Experts of a small language model: vocabulary 8192, a shared expert of 192 neurons.
Below are experts of layer 3 (counted from 0) of a mixture-of-experts language model. Rows are named router (the router's row for the expert), down (a neuron's output weights, with its number) and show model dimensions 0-159. Each number is 128 + 32 x the weight over its row's rms, rounded and kept within 0 to 255. Numbers have three digits each.
After each expert's rows: a language model's description of what the expert responds to. This comes from a sample of Wikipedia text that the model never trained on.

# expert 6
router:159029156118141192168146102085095085133145167153130107133159136142103151126155129080091155125112079084103188120147109210142097127177136120133092122095159125150123153120144088100124175125152146134107130116095108135154121173084139072089117111142106085145073108153138047143139134139133058138109043153160102165118140078109124125167099155110159130107150152100122141161142150113159112147141122118087124150134173160093141125182148129140112085130067186158113094135147255157080126120090115
down0:133081154064089063107172097139153149150082100122176123103080107125148107095087148131135155153102127135081144127103146215145108113070108146134146143108116046145153150072181122159083155149132135166120130117120096125182111100162121185171124145145118202120172167100106092134105058151116134134161101118139151164099023136128144110112157089159141091111192127098168100161141127140121131143104075102150156142111097152133114130099162166154139155143189138091183166163155168080085126130152079
down1:188123124128120146075162167111153125133156158175133149080178163087116152100135152121072063112110065115144077145153171141131143078125111122148131109141137137114136131141162165165062151116095172117188163114163090154176117150117192137122110033092182150118076189203149094092149122144140183127081154122086133126144152176115112141108100104108137141170163137150143115193093146122128121080100108151151159101112090144109078104139116100148105124097099135108182114139129156077075031099136129
Description: Common function words and auxiliaries in running prose, mostly in, a, was, is, as, at, an, often before the or a.

# expert 0
router:161034106141131131173140112149119111124104133126156117112127109164144152138115155094097115153090060129077255106118114162108122142178104083125108141055090122140125135083150126111152142126159153162121119093093178123114154122114139110082115142153096094127096141135110119098130150184135095144102000199136155128122149137117105109154140112108166137124160134129141159099129139087150097146132130094152112170129122144084156136143122160156135087115087095158148116174174187146132236123101069
down1:063146139136177111203076122130109108112165119173190131136162169113118151095100119183106205138179081151076158107140133147151107104130138150116155125173106135116149093188121091090203153102149162181142144139159054097158176083088100112110120108153105102167122155121098128071161121127171152166168156056108117063077210150137128129089119120135111110088110105114108150172096115085198157140116140155125132127112086087131090157081080113145072120108155158138144131132111110131128096125092129
down2:087098144131135136160127142138105063095174075067126185149116107142124161177132125127168126124133170108086167144079122050166092137154174137101127147172092179112054107166107146149089131096150132124141179116140126142112134105098041166142163150096117153200068108108113162095114165131159136106138129162106126152092055156138100203178138120134161155077132136164127100189168138145131163134166125118103151102103147083113129090114120054103132064137116148132102087159095085160166181132127161
Description: Short letter-pair pieces inside proper names, often foreign personal or place names, such as Jic-he-ng, Ric-he-y, Hap-o-el.

# expert 18
router:148060125120159131224140086126122098088113110173139070097122110166098131106124131118117133170139116089093199115127143143107153143150187042102120115096091104150085088156116101140148151119176117169151095086132117102107149100122151073160165119144116115142101114091080072135108162165103081154110085211101159143114165088077102117172135171148144147111176136120149157160137126123163140154143172112093089112103080137113161139149106118134142066140087147127124090113162227101094197096092107
down0:135140101099095142174104170129115105079096097118098132101081110122125098066159130117138138169143106164158202107118094133166087164106124128157133115140090163137092134047150208129139115165134134102170106062143108165117117136139084140114092144211090106109126189093138122112138126179136103062151137162110135157159121108127145100105181168095116113164117141092204145146155147139215131064080091125087105150155117165191109095108129163110134180107153199128119118127135107162132164119131052
down1:117107155110150091168135140127138113165099143123113182071059157126185128171144140172088100139119115090100032143102118086139115090105183117111160136154107109179172102117167095139074103064097116122113107148138116174119141108089160165118111098115125116207147107183130100177106140072130115115125156100159096139151101116173158134194161174167134137118146118137123135175116107121122181094169183144121144155125154140086158120151124162064161089148094128079144184123061132129132057154154049
Description: List hyphens, table pipes, title-closing = signs, and infobox field words like Country, Genus, Location at line starts.

# expert 28
router:105080139090177130125110101120081107094102112140152091086152098163106152131163135137083101180063124097077244132136183200128142113155117112117110092098182122152138087118141107162118094101166090174100098129142125115120135099134146078105162127107115160121151112192125098093142159178073105151120023153077133159102099105074091095134114170130119134105183116144129111123128169158162138148152135095106139146148078136098095160161120139142115089111147150145103127109206192137114180113191124
down0:140177149139131129074071080126068124151122099168140122111194120182124063144149109189125087133073119133137139093151068152196075122086131199153140149124150104130139115087142129138096113118102105052126138095110079122164102146122165117137145113136117090106090078148124123129195117061128097137157095153148130150062133197077132139108165133117158146194127091166127126163116115132096145126147168096100159140142158150115189154147172111104177053126112160092148139151111143120137200180122075
down1:140117110145196126105125109119107094129179102162085147071142144155179137097072108216126094121132084099107082142084137153103102095143099136067146174095099141165189128113142121141105202135142128101144066117107100156117173094139087113103137126160079130139108160078143083121085154101176067114110170178161142115096147124198086202176169125128081126145091118164096113106141077125159108193161113125129119116140116086102175134122135171157133133141128159115192114149136117092138132046165155
Description: Word-start fragments often after a hyphen or capital (Orthodox, pre-draft, Neo-Western, antics), plus of in of the constructions.

# expert 19
router:114074110120111144130139089155117112094097106163143127145174128172077184132090167108100112163157135116101208105120154164129131097176129148176125118088177140113132128131112096137096130106129139177083151103134163067143098135168133102187118118117142118109160120133088086141142153106091065137110021180098102160116153099075116142163091133137140134098151156137128122125138134124197137161174165076100093086139111145134109101132118107125102070124106162193081110156185223076078206113108124
down0:155135135194131138148126076079148123105108146086144106081098120159062152130131111154157127134105125098126144147100116094068094162134149155135173113101176134064092151160150174107181080099156143170144177128159155145102117147070118159114139075097113144162152178127146085103165168131140112143150087081105156093150139104135072156169073174094131027122115108186147094060130137143112094094153093173166127099065176154114174096108146167125164172088169130170085175099149148100147125111121130
down1:085137164115138125110121142157105147116156180157186123104102133075088111158149120135133124125090113119145103173108093137108104163138115130169154083096143084147117073121147163124190132095113102119151123108109144167114079082113148141089117147116077047097163087137090169071138144135167130155104085158078169113128119192119136127131140131106181174102086164201169111127114110090077123241133180091114177088127187059116135098137123137153122122079176113121126172126144183145139186165079133
Description: Opening pieces of proper nouns and modifiers after the, in, a: M, North, United, second, high, early, Perth, Belarus.

# expert 23
router:142001093101148138156134095077142136096092085135137137152083133181101078128081140120088153126152084113150241119157148161161117115146150143088137144118157156110123131144112149149170133131117144184121116107136177087106173108189152059137131112152127125143104052126141094144109090127105106127100065152101109169114158089075098147166124180108116111112150170142135157118135142112151118112158144103115109131127082137096128141159138192135101155115106168179070094140197195097103142107077091
down2:143150155141141118194134102181130115112127100186077138138156105175141060138103110138154132096136125182111096152145155143157160153151093172067203148086095067119056082046107150088090150180140146145159133140105080135118106172114092119170094146093127098114131113161067145137138095180077126140074160114131114134100092099122082137093139122135167130123147125076129081175121134099120119143037135178122128168076133129170130191121153154162125150120128145112183108096167149116163134190091141
down3:135150070135087087115097149118132117175111171115165198158138106139158099139119145041147083144116100109166171155132131127097093087134124124151111116098145131125120150168067155120093057054131113135101163152106126074165119131085142148171122159110121175120123087160116146189102126145122064147142087135132177112157132162228110211154125150130120148158150140137155100129082166149090109159128107191056156135118126115144137116189096070147146114142109125072125203069111127094099095133135131
Description: The conjunctions and, or and & joining phrases, plus inner pieces of foreign names, like Nap-ol-éon, Mar-ist-es, Grund-ig.

# expert 11
router:125075136137118153216129109090101075142137094115150132131109114188110162057106181139095158143149087095120234161110129182117132147134163073134136109092120129168116132114110081079145158096123116137183142139168143112115167110146121069102127109113130122102100112119074092111112141156150114113107033167120120128105161117102121087138115135100154114150212176088181139164138141095157124122147183072098116108080138155096148167117143121137140065114068144178094117123161163163140172059150105
down1:121115106184127130105148087125137116116062133128150132124141123151089140118186154125105105130151126096125103094073130109100163188086158121154136122094152128196086126186136133176130159158129098115131150131065121090104131104081131096125118106097124149145046158058157132141137175105136098100147147094101109098077168092182091148175091131115106184097146171114165098119139144209164135103154114144122183176208154102180149154115110135059155066184149067144126143152115083065114130163131158
down2:082122099093183140111143190162124078155097161126080120175098129092121158168116143073065111143106147118137120113092161200128162091143107126168124209170153134115152129108150150140063137120067116104125088166109112149117116160114169084127153151136172088153091141116166142072188073155076134136133083130150178126139101200142069069120120101130152114111118148170116125192149084127082160045131144074105154125145167101156124099140115143127164162124128174165093144175117127079102095157145134
Description: Later pieces of split common words (step-pe, categ-or-ize, cl-ient-ele, differ-ences), plus opening parentheses, %, than, per, km, mi.

# expert 27
router:170056124096091129209168141150110124103149122163167129123123094133152144108137165083123086101107127118139224142171142168090111137141151092117106113137122116171157104154092112153127128125142110184123104126094146119131125104105159058135129103143126105177100098142088079100104115150128089130120000170098149176096125107104117168124130201152152120135166149069140165147110163160130108128150144074115106102103140124100126110162138109134116093095119160134122102129165181105072244116105097
down2:122135069148153120182148079155120114189170106146073097119114103162079121139150135160115169226124060107104023144127104129162173071104129141146128112168156156139108105096138163125201152119141123123174128111136141126182117125170162109139120083122086127127134145138142068082097118139205148131154193049154154105111114142114118164088093099087191112097081121090173140108099123054154161120115165150133137182132105138101100124197109121142145132119159143111140125115100144131101100092139099
down3:146157150111075145130122156092136129130081091082066167121144103156123125174160119195117131135127107092174096129070135134109045057138144057143170163100109156165141158136170102158181104075132115092048168124165101124124107146195156148177146122090158094101152071074152140149115177122145052117130132187123105160133120145132093153152104095138156098150097113121156107119140124175156153123036169134111116114137149115120125150129162148130085107179152190120148080143120111122115193136118083
Description: Short lowercase syllables inside ordinary words and names, such as dra-f-ted, conj-un-ction, Hersche-l, ste-amed.

# expert 7
router:130001149109110118195143082089104100107083099128147157129111137146082131116145109137140109154144086099107212146109150170116076133197152116085114143105135089126140154136123079093143152095174153215097140082134098109180158140131130092130164111154110101133112093122119083117095135140140099113096045185120161130115162106121132165115131157124155145147149118146110089165160164141122100147143113086068063127140164133091085159120104145200091133154081164190101105135155185124129167086121109
down1:151056156149141058104141144164140153133095116167122178195092061172149119128077136152149118094151136182165102083152159108135122096111103126098122173122082106151124140139161201092114175139138145133134149154123106159126167136127144116127108150095115123058199142170162137136145072136143130064125149088146147142084151139068094191116082110128166117061114136106140161124115081125126191160110162144114125161108118096074100173083099217122120116092132113133136077128166141108046140102103094
down2:099088198115130056104087133112046105079144141127128169174132124175092145194137116089147110165159151144113121136109174114135145168156167126128071103086119065161131149123124076166111102122139111125119123120119151102119172180128077096235099086107141155180075137114140091158136157132133155127160117186084112143069109135141153131168177147117088118151122133167131139073151098140055126132134146085109077131144133102169121108151078146147157133202086118104184150097093146164133165092113099
Description: Inner word fragments in scientific and place names (colonoscopy, Somalia, glycoprotein), plus and, commas, including, such as in lists.

# expert 5
router:147000099115127111134179117100086120120103113170152098124145135159102140129139184105106100156128130093114194071130156242087119124195170063119147152122186089173126108095129158147125133099164152148143098108113139096162140108122164108140193073132142130140138135135121066088109125163128075152111075184103111155095147151071133136152138123102136106149121141149128102132141148079153110103130179115125111094127119113106142144157129135165127096113112172172136088115170136121118162058086095
down2:093114137153153120075125148159121129185134153109167096102109126113101101125144171134086076114157088142128064176108126074090120154125089114132078149143160102096161091169130112039112172064113106134169062149068131105162160120150114137128121100124115091117162142135122077125154138131189147160164093104171115106128153165153156131108130120128152056117184132168128144172134115165130196124168113133117135068153084185129175116118194145167122177124123070067130193106132203089106093149098122
down3:069146112132087145104124102092152109064121159087129098159191151100117142113147173109126205116098085097064100192152155106117127164112163151086123106116196122116170067145169127095126117118138153143136104131113040123090127186105143127088113170127134111209113157173091144092192134151121101166160131137179119117140097121183187130098145150191095150152127126114090169128118101121081100133141067175131079158159149147075164137146081185145108147133160167109113119154125119120054112120108140
Description: Prepositions, infinitive to, and verb-particle up after verbs, like from, on, into, set up, decided to; also past-tense verbs such as played, won, made.

# expert 14
router:150038112132094128227143096083135162049136124135135104127128145134136142117084149141107100143113109083151214106108138195121118142151139111089150117087118109156116104118099137137139177151156144142131115088131148115133129150118162104127141126130116120133105131162055084068130133163118104166082059218088142148119178099078115089158112139111143126119178176112111135146149157083116141160162134119124077129099104158066120144188109097171145116112106162193117124111144169133106245101110112
down0:067082161126103150174121148063108160165137116163124151081120114141086174174118111070086157075069099097094097175106129139039108143118132144122133129182139103140157133147091188084154142103146178111152133201104115128129124076090136154119089103111092119112076177117167126148135103132108117117114084153159117155143153140211120149143149132206144176048136177176105164183103123101156130120115084116077110136142154147133157124114131132138108176111109060157127141142107139117067124184130165
down1:151082142136044140105094079176131095107103106151132151155168106071055121131106102107113064103128128083108072094134115109120149090124214117140179160173093138115111115167126148079198135162125181092141148150126171155136070134114158155119128090116098121062132111159173134131041139185144137096104146129104134159168152138151052158157145158095099122092122137122087151133110174158160108121166175099155123079111118131121171149161131116144100188134104155153151152143142160093062090147161166
Description: Final pieces of surnames, place names and proper nouns, like Hug-hes, Laure-ns, Tra-jan, -ović, -field, -ford, Singh, often in tables and taxonomy lists.

# expert 25
router:125075096107112125165101102129101124080152081186138141109071130153074178111066184171145086154087099100135217102108152193134089094188146088127150099067148162129126110122087121134127159069144124141156104103156157094152139128074132094126149114132124126156108090130086074146102169198146137139130078198113135118101139141097124125152119148090149126083162149163124129172073126150137080133191176084084134095159118144100129165134140139099118102100115133152119091156143191166097196108092078
down0:146145089111092167145104122088138073148124087156088119135139107167016148140104161139153123115091170176130128119158127196075118176140137116164109125162118135166129106128166115141167176154103151129048198075092194098165160150093096139102129152104128116146108168109128109137132107126099146129071108078149150158175100132109142156171093066123099150141142145105155114101085154154122128146116158140150128127191097102189137108177162117135127170115101137093132059068141085184101189117094067
down1:171124126138086138074129123095109123084187165125169182113161110132149145081070097156130094160162143183092125144127129058153099107158131065105126142121157147110139127145088096111102103093122159094149149161082159097143163151132140089189143141123123172153145121144164170131128126158148132136118074133132115161162130105144076174112107202118122202127170076120085095083134096116185159113145089105149082171172087148093140136056117138121099050161098100192073120109133169099164095116194111
Description: Colons, == section heading markers, month names after In (December 1909), degree and minute symbols, and time, place.

# expert 17
router:154062151099139119134153115112122095110098131127131123121131100135081161188093185145118120152107146123142245034140178151111129060194136135132107111101151131183118123133104153126127170115125152148155063124183180099118101133106097053163143123116125156138137097122089128113115127184139112131122045184100124122135162100062097100143091145128123124095156150101180135151126165086145111152150138106071110095108106134099092160165118116146111131102099197135122116115136184120092223133151081
down0:068121123068157094148171124133102111141141174125173145068096139152135160121122131137167137066141137166087048150077121128088080081139163117137086120117119151146153087110066090133086114141166154148105095143137133165167085199113188132101120093082068100097127126138191095075180104103123114044133161112159125142133097131125167133165152066146122135160128138121114102152105126150099109128101179133146155177116138175154116129154079161176117097129142159170121107118160122108199169127149217
down1:156191092122069082142144097106115129195114076111119089136137155078146109110146072114119133134165126134113165124231176111142152145137167094143157129163122127128078098134166095062109165138143059156184164146130134176125139195210184121145129132078159124138141189165078165137141142132168134117142116161128194133135102139119156124130118118088107132110136075136100126170138117067075141114143143102096101079152087177105112067123107116129126132179083191102104124147085108099134113071120100
Description: Capitalized first pieces of personal names, often in tables and sports lists after a pipe or country code, like J, V, Sh, Al, Leon-ard, Joh-ann.